{
  "num_hidden_layers": 13,
  "hidden_size": 768,
  "n_experts": 32,
  "experts_per_token": 2,
  "d_expert": 304,
  "d_shared_expert": 704,
  "hidden_act": "squared_relu",
  "moe_layers": [1, 2, 3, 4, 5, 6, 7, 8, 9, 10, 11, 12],
  "router_score": "softmax",
  "normalize_top_k": true,
  "routed_scale": 1.0,
  "balance_loss": 0.000187,
  "balance_bias": true,
  "init_std_router": 0.00662,
  "lr_router": 0.000492,
  "vocab_size": 14468,
  "norm": "rmsnorm",
  "norm_eps": 1e-05,
  "tie_word_embeddings": false,
  "optimizer": "adamw",
  "learning_rate": 0.000681,
  "beta1": 0.9,
  "beta2": 0.98,
  "batch_tokens": [65536, 131072, 262144],
  "max_seq_len": 1024,
  "train_tokens": 1055000000,
  "max_steps": 7177,
  "dataset": "wikipedia_en"
}
Below are experts of layer 3 (counted from 0) of a mixture-of-experts language model. Rows are named router (the router's row for the expert), up (a neuron's input weights, with its number), down (a neuron's output weights, with its number) and show model dimensions 0-191. Each number is 500 + 50 x the weight over its row's rms, rounded and kept within 0 to 999. Numbers have three digits each.
After each expert's rows: a language model's description of what the expert responds to. This comes from a sample of Wikipedia text that the model never trained on.

# expert 31
router:500516576536548560429487571583476492366538500492482448487544438461471517523518445435573497594466520439445549535526540503458481509516483585445597516494419586523499543450457532571528463459484517467463496539515501454476529572473439346519506567511566513473539547534572593549406510523548548465435575573420482558485549468571458483558470408527504494551541542552499500640557523452550536513452526555477513476426505504481547405388498587492516538551447481472431395542535412479421533550502473490503424480439477543563434598493531506504438509554505461416504483525517534548497450444517438496
up0:479474374463457514557502435584499413519385430502538475544491519573487490549468439408515503484575585446497472500538565483586431413499468554551537452452517404425444544483479610474406510590522429526525502372492462559532465577517482592533465477490524563555465474537513531462485417526572525524478505509470550516548464356435466539491519492522555346480457391528556492551479550570423562524381485536551556482595443508548462472612525475609517443509406556525495580562506564483568532505484512449439520494455449494481521440413517408473364436427474500576458505500539526556468470570503505458
down0:514534529547542538515514490531581438577572513483550445445477502414489511533538549516522471488473549497485501574444481508551534530429513502484464462535484596457483504553413540533513465504428431446559567582581402564550474483509437492482487502442470503525495449587489486519474474509508536509430432513548581490555470528487483587573614502430505462562471431536558482549507490508473564504505487478634473471525456498416478549521538470508526447488396503509464494466486534540471499479480438539498498553510439500489472542525513518499507450535534385494502504441493428532481435596431512548
Description: Name endings in tables. Final pieces completing surnames, places or titles, usually before a table pipe: Mati-ć, Hugh-son, Mongol-ia, San Diego, Netfli-x.

# expert 18
router:459479474488552461524576559441497534603541462432495559407427593464515535445481564560521471422411458522534535430497568538486416553432422462545509555481517614447554460532510457461500567515527564464557488456553572605456485491520569554444502430484557509479510460528457443528504403576484451547581419465487417432429502509407522514608484591528521509500427523515487577460469532509524473486522477554449480466505500503580408522527550472504589533504526502437521586515456515485565514458476461463495507436492567407457536495450462583468568409506501393505484519507595473538601564482428513482
up0:471477467506579665555509532474510442528509495456590422505558482481527427483574487413474535556416587536412509467549483437490513396429466502508459446561465460400447458529408554522459481534431458511492464448490460483504509478518460465553487430502458532513523524425487466434470556576518499544522398573423394454497511461529536463512479479583576460513564542538545530590530476515409474465481543564617554465469420571457537456460541623549487529301539486507444438464445485461436474539477539397429403469475441522481559453545501506469493531509431506538457500506509485541516490467537438508
down0:549498615559475437532570455518468501529473542486517567478535506435504482528508503568531461445558452428493460573534485491513585483396472572430420433470526446530546462565535386484477516503475582595542470554656488491539354509381549484409463560530449526520428482536523509534496511489477507476477493553542538474445395525447538577561513480445528511488530484506499426468506500511528406465529488497551468546535570516424514537487479500455479465418535491509539557579514505553446528592537512554560487533416489494531489585452500496492509477525443544410464455484489464499397461467625559486
Description: Table pipes, participles. Table pipes and line breaks closing table rows, plus prose words before by/as, such as known, named, selected, previously.

# expert 24
router:523501434468487513487424468528506468470531572428481436534558396426496435485462505543464516439556471443512523509443475445598509456534545525603446558488527434572549499511495534461529536412416450520474588596432473503477477422457453542592548495613520458543484529489446454460530518419465452492391539481466582501499467453507458514494582511425533478515588533496437538439433555496516557507435483410522511561574478582499437522524599546481571488513561593527539566510548543393520508450449511458543540463489465449485464519598500477504581578390424470513560419493440490511439378398457459499
up0:556547528559544648562501514524494506499589525472463548423495448524527576488629590463539542541514565508452540431480543487535443506634481572408554512446488553527578529505442453441481431499484507389592508575513540420551539514554517525461462537502507513566474540481514533505491442481477512448532499536412480460523515410458563536500520471507466487549475480458572462466473599508499525431512512566512439439447565566529539571418559495522558457484580434440458518522556490478401464492471507503483579470477559543421468527439459507490407581556535558502500547481529445481438566509508584584
down0:560621520542544535532523484524531583547534468521506495431556366481572532499558458600447501438496550489525412483497568495600486486498534415471468545449544549509554528520553540549428480495437497535559496578531468490528501521540525571438400528503475513481563612529505470455473430515518507410457415506428472525505609462467515555463586496511465431531523516427619431490426498538541532372544535567530567478503630542570515554421568569569540502519482493514585554492452478516521428487533490509582517471566601475446512493425534467502474618520505431523468497578434411420495438547538481509
Description: Name-internal syllables. Syllable pieces inside or starting foreign names and terms, such as Mc, Mar, Bar, Khan Y-un-is, Os-age, Ac-teurs.

# expert 4
router:478464482508517483448550507582536477452405459472464436511447504470494492412480403506532444526459428473419444519409501426536523544498505506494601533473503536585351454492457597554467471408463542515416506456538505465525488538461423490458594538534510499406443572447509565543486566490462579449500552455511509492575556427549576488618453496457606519523448423521528420533517389521473520489476540500437453487495464427468463510466503521594353514510508431506508472583543439536438439579504479502484496529522521553530454595564572434528511547559565544530499461517522542463456514481470476444
up0:496457428536476414438463527509554463526462555540457442595568485430454445382600485440459501523551524520496461499415459517455434487460552525473572436403490515505529408518530470416560423558543469428462452392471521476430643513523482507449521484569539579494489408575474584495425567489393456520496524497484540348468546419541495481522467558515475596540517470525529539516485466529455513486460465459461492546414436479560535470535497573462447429473450440516555543491482493579576416509516534522502543490508465518577480489598462457470512543540475576503369601448523586558468460535527485577
down0:468570424463496666600522495395553503516542443538496551497385599489541487511451519507454486462506466578461438512505376497576536490498522458566467531463599535490435428512459563423485483511386511553491451497482444551517452415477410454523472450399647467462406499492371464510604468566503545453514492544533451514421478556634566383441591480419519536468486489488411442431509459534543438454567457525492443539471541498473481493531568474475531428519526478462504427550477493495446508541446473459479496606448545580448428604524509505416455470505557432528563429570499449430494612471470508408
Description: Name-final pieces. Word-final pieces ending a word inside personal names and foreign terms, such as Sim-one, My-les, Raj-a, For-bes.

# expert 28
router:459425572457486544538465470516456496359573508430420389420542506528468499548419494517566513472467598527423527496499468498468550521539541534469530519494515463406456606470460550545483546454578429486438515533545541402469516534524486453512534558602547439534505466469536526426456529461506511459484480548422509511478581489554453443552446482428510420506458520513506514633552531438467523318471550550444511504512408541555541481472531512470520575570478429512584479572486422457426547643532525413523508533405449496464484595525516428475440566588581460508466442525501517497515485481557458424
up0:477506513459577572591486486527390508440579541516521536584555469455482426490606492522510438563415570522502536436511578520575443449571517539497454401407492451524520489473467456578518523571538481539520551483517507619455428441436545489465405516467517442395567521502525558496545628446467599628495584497539529574484460446442468567492524539566558522570449547489524487498496499378465460442550569455440457588544471488470478511468476483571424459526454573451533505475512507510492475532520418543467516530426558513503442486480465455457500494470502506463475504491496499477486516413439589487
down0:587524569511454491512470466517477504480441570524481400525473458455470492547547488485540614493456448527515514535468563489450547503544531547488398492523576482515469423568502463581506503497513477501451549540509530492399524449526508557531536527465532501417514457482468528473538580580540539562461504594492443556516562566455453510519466505518489493496434439518455476506516472426517448481491546450529471582488551497535503515590416532499443464419457444507629502468367523494503485578537487527491544466460546453510486530535572408559486504532555502503542465540521448462551496512524548413
Description: Foreign name syllables. Middle syllables of foreign or non-English names and places, such as Mc-Kenn-a, Sö-der-ling, Neub-erg-er, plus non-Latin UTF-8 continuation bytes.

# expert 21
router:470504446539498522672485460430530551605528492432573566466504536470525409535508527560487590511541498515543523488499532429551509496485498420530379471399540485562499411513516451425563545507568494535535489565486479533531482548582616607537518433511472508494597513504504398426466541453523471554549487456558485474402417454485462440475547526511474450475574531464504498437442524563560492518540482503481509455597453551540481637491433566506517500519532549505557484371505590470555539476547503481551490567610459495430530356533536513503525520479481529555490443385470454487464477545570505556
up0:558530443508515512445495493528461447541444560495489456485497465486512463489438536520471474567429493541459515487479565479504497492389462505442478408494529529413456563591528455487471530401518552594510561399604518556540446464470416485527554425529591529578452506524565556454451483526510557484508452443460486418531493505454429496450493517525506439496465539486498582533470513493435502524520550562599484452489476474554441443417450412451426532439434530487438440523509503430462391527585548603470531466530502513461546492526425484465520516478442462462442509579555493506531495512409472485
down0:526449528455522556493482546465457444665525562469500497544511552565471471524539527614491426443486439425478503474596559501528570550506454434505498533480449568526517523540466585502525522459503561565452530463450547424514467526470483577542525557445504565546490538458523460514410533404457463447566457532449491516503416504502507564453563507556439544437450404466525465532457465540444648471611558478429571564516569504478440557516400472470502508590445506455450538508452526530529511600494513556473543486483455452495532490481470479447568529527479477479558563534520611488488518560474522461
Description: Word-initial fragments. First syllable pieces of names and words after separators, such as Gh-ana, Rev-olta, Per-cent, confid-ed, Le-igh.

# expert 12
router:524531545504495443474494491380464482551549517507497486492547515456516436533519479519449510444490531516487453444528627545410609499534572505563471475527522522433554471521518462535541435509576357500520456499461501472522397489496544570549402485464492533529556453492416469614569491586435425526536432486508494480483550575538505455430419389502381538494569565485554511456530493475441533520525463532522527484470500509408615467558557496491538480515548553609483630515511505446459486494454447460450428481565488439610516546483542374401560454424527537601572546499466489534573432540414505579
up0:406351428540496519412428492633510509531496551549562491331542485500411442458620528453458419526515490508483519605478430515470496455452416524581538480476477456478528511483482468459427470451497511455439483541570549519515530386521489427487458504527537503416554516476519529492488472439473504501422528515473541589452540457535619540540444477523623505484501354501468602582530501558420518569503472508456484442437592524638493525555522449562503540555494493456517460561521503437462517487545500502503427454471518563401471443480624530472559532449521471433434478469564496546534507422515532562
down0:471540511549539528325562442570434544515549415558495354525487476471500473573498496500547459611510543551440526540488403452521541445443432488527496485427544526416573448462589497468475498520461508545413479486527524553546588557518434528528487520529575436514461557465597415499486522470549594618565460502432540460376535504519497494573431480458475505573349469423525513561512467485540528430535505495576408501481539518573488443513506549511550436454470470481521534370531451449460420509476371449436466502438486500464567440488513448472478505513475537481522519549561449446542572441468535547
Description: Common noun endings. Ends of common nouns and pronoun objects at phrase end before punctuation, like ear, water, force, him, them, injuries.

# expert 8
router:552507510486490520506453534458476488536500502544521543476546504529469522454517571549545455531520470537553553539542496480488509440563536635485491430487507522600572521559543469499563526539581566600537504530525552525485527529603523480495462580474538497484541571415590536546548461470519529569407612492461545530524515542501432520405539471356539508471394458533572552419482614553467503550548517390531461594502521494526490572464471510497480517434532530404484470531423536518453491534567483537572574535452399561526581470452479517512521531546513632478471543469513541531404539494576538519
up0:448540526505485449558469513508517454478487502555497508516661499429368466494408328441471452454469532519542555485499449478554593414451508442477452452465488575419482519606567480431489429512589504523519515479494470514626445488418604534487454469533530486476612519562458508443521485466401567451466525505503463543454535457550550492473560519583507553608543511572478463496437431468492547533512444498494547552408507504548418475567409451555491467537496532549529506514459496481509525559542573471517526542535561405505493608521497558459429550546466502500476515505506529416496434513576480391
down0:504585511462497458424483490446545472494465492496545448429425475500505532382471548430521507530509484581499475501545406524509504500464523474479486509568466571521423456481453546509487398430495460435443466466546402459457497538486403534532601454501548511533511477502533422458461478452516607428448523549525514415513495549469491575519474502489546437492564507450478551485574430475467390473521534515559534443429494561476550500524506392433494435457408471457530523520502479535479437426455551508478481508442440559493458431446524491585472388528475552429504446504511518494563505476496507532
Description: Closing brackets, line ends. Closing parentheses and quotes after titles or life dates, and line breaks ending list items, often followed by was or is.

# expert 13
router:481486560503488491514499567492537459410533505476492532499611457483512548460469476458501539415460477436574401475495514511472499503592449430474584546599498550421534521545479418526481497529449466514452560470473451433466464431386507434481489576469564410486516501556472540560479456451449490517487544527474623526503415595578569515482593568506562439488432472524445519570521540518473434450433457579444408476503475465463522419456431539495547544497484505472391481445473519467582452470449454515508535460458521528509506541595525537500556520489494432458544597509447486506453533483500480570
up0:514502547508492452472521526495468580466496480476454616555503465575469475515486451507499510544550552527531498501519528477455617456519423493537469542529505508543449559493554566462473472510513511424453518482584495541421464508577435427526526560589530570486482526502566497539443432438452440438501495521525471596507544606569469464489488502391593445475523535447537508475471534425449447499515523480501466442362479531468490470524473488401538503439555465556476525441498556504546599542469503494546505539458462491481512527539557434475371509494536471487514512498489449584443492525497565467
down0:586433520499415477494479464452499446499560457511477488514539473405460599545495506571408551468430546540435510492500509406463529511475459561540463534469537525601576524496513572489582528532482480512624526450456568552498492557489521537525458474514437549476501546515599482425462398540583460394437424614468506465493517479535584442542558564510529495565542452430464534413384438495472506552518599508526506499497553495468457407484421569398493451462483481522520525515476526443486460559502486526402460588500450637561570580494455539518515581599508518480464449505465510512481516462667522510
Description: Common nouns, CJK bytes. Two groups: abstract common nouns after adjectives (capacity, series, basis, plan) with conjunctions as, when, until; and CJK/Thai byte tokens.

# expert 26
router:586484405487580538567496434409550450570521471572500552534529562534425514508612449516476486474490490486524531515548466540492423500589460537507436500477539479533547452420517479569449442485516432465556474479432512468531462541463443531411555502516444548438519517507418582558528526515435449492472503545475555482461527441452631457448557510427517635544523441433600555458511470528416521477532406423518451516537419463445584524521470516494484479469584525529520505520482507531449508459538419491581493504540510573544480476554531387417493524468545519579507480491511452511500552466523498608
up0:411541502450495564505519480529547506578449434542541511478399512608536526468609543532478558562466520530446515584522420534541506532596529462456438541561485382519531575478462511484516502441450501477465466483510559511484573511525571457589475475569536506498524466457434477486473562578436525578414530520532474504566502400491511543523542569571466491567497550531516471508546511482504594584495506471425471471379443549507518541498539564431494446473503524458443494468442527461482460555463449527584432573472537536528473524462581480536553397581652568471474476489407532476556539505511473529
down0:505492526556572525571557533576396540582486513472459524434597474544516580594481483403495473479531517503475507524479502533463554437520497552529404480471431444461508498598519441488403512491493432486519468467447513474508642573413511523554513520543444403465548521494580468613441419589518539538416478540489523529420467534559519513422498583487479434477517575499500481497442520612426495535548523559421582535524560456489475521484528464476492501459487527544549460572438554524415524530510527514472523464451437569545515606525476493539622436565496472500422454523472558475552536424441443542
Description: Verbs and auxiliaries. Main verbs and auxiliaries after a subject or which, such as was, been, became, would, had, peaked.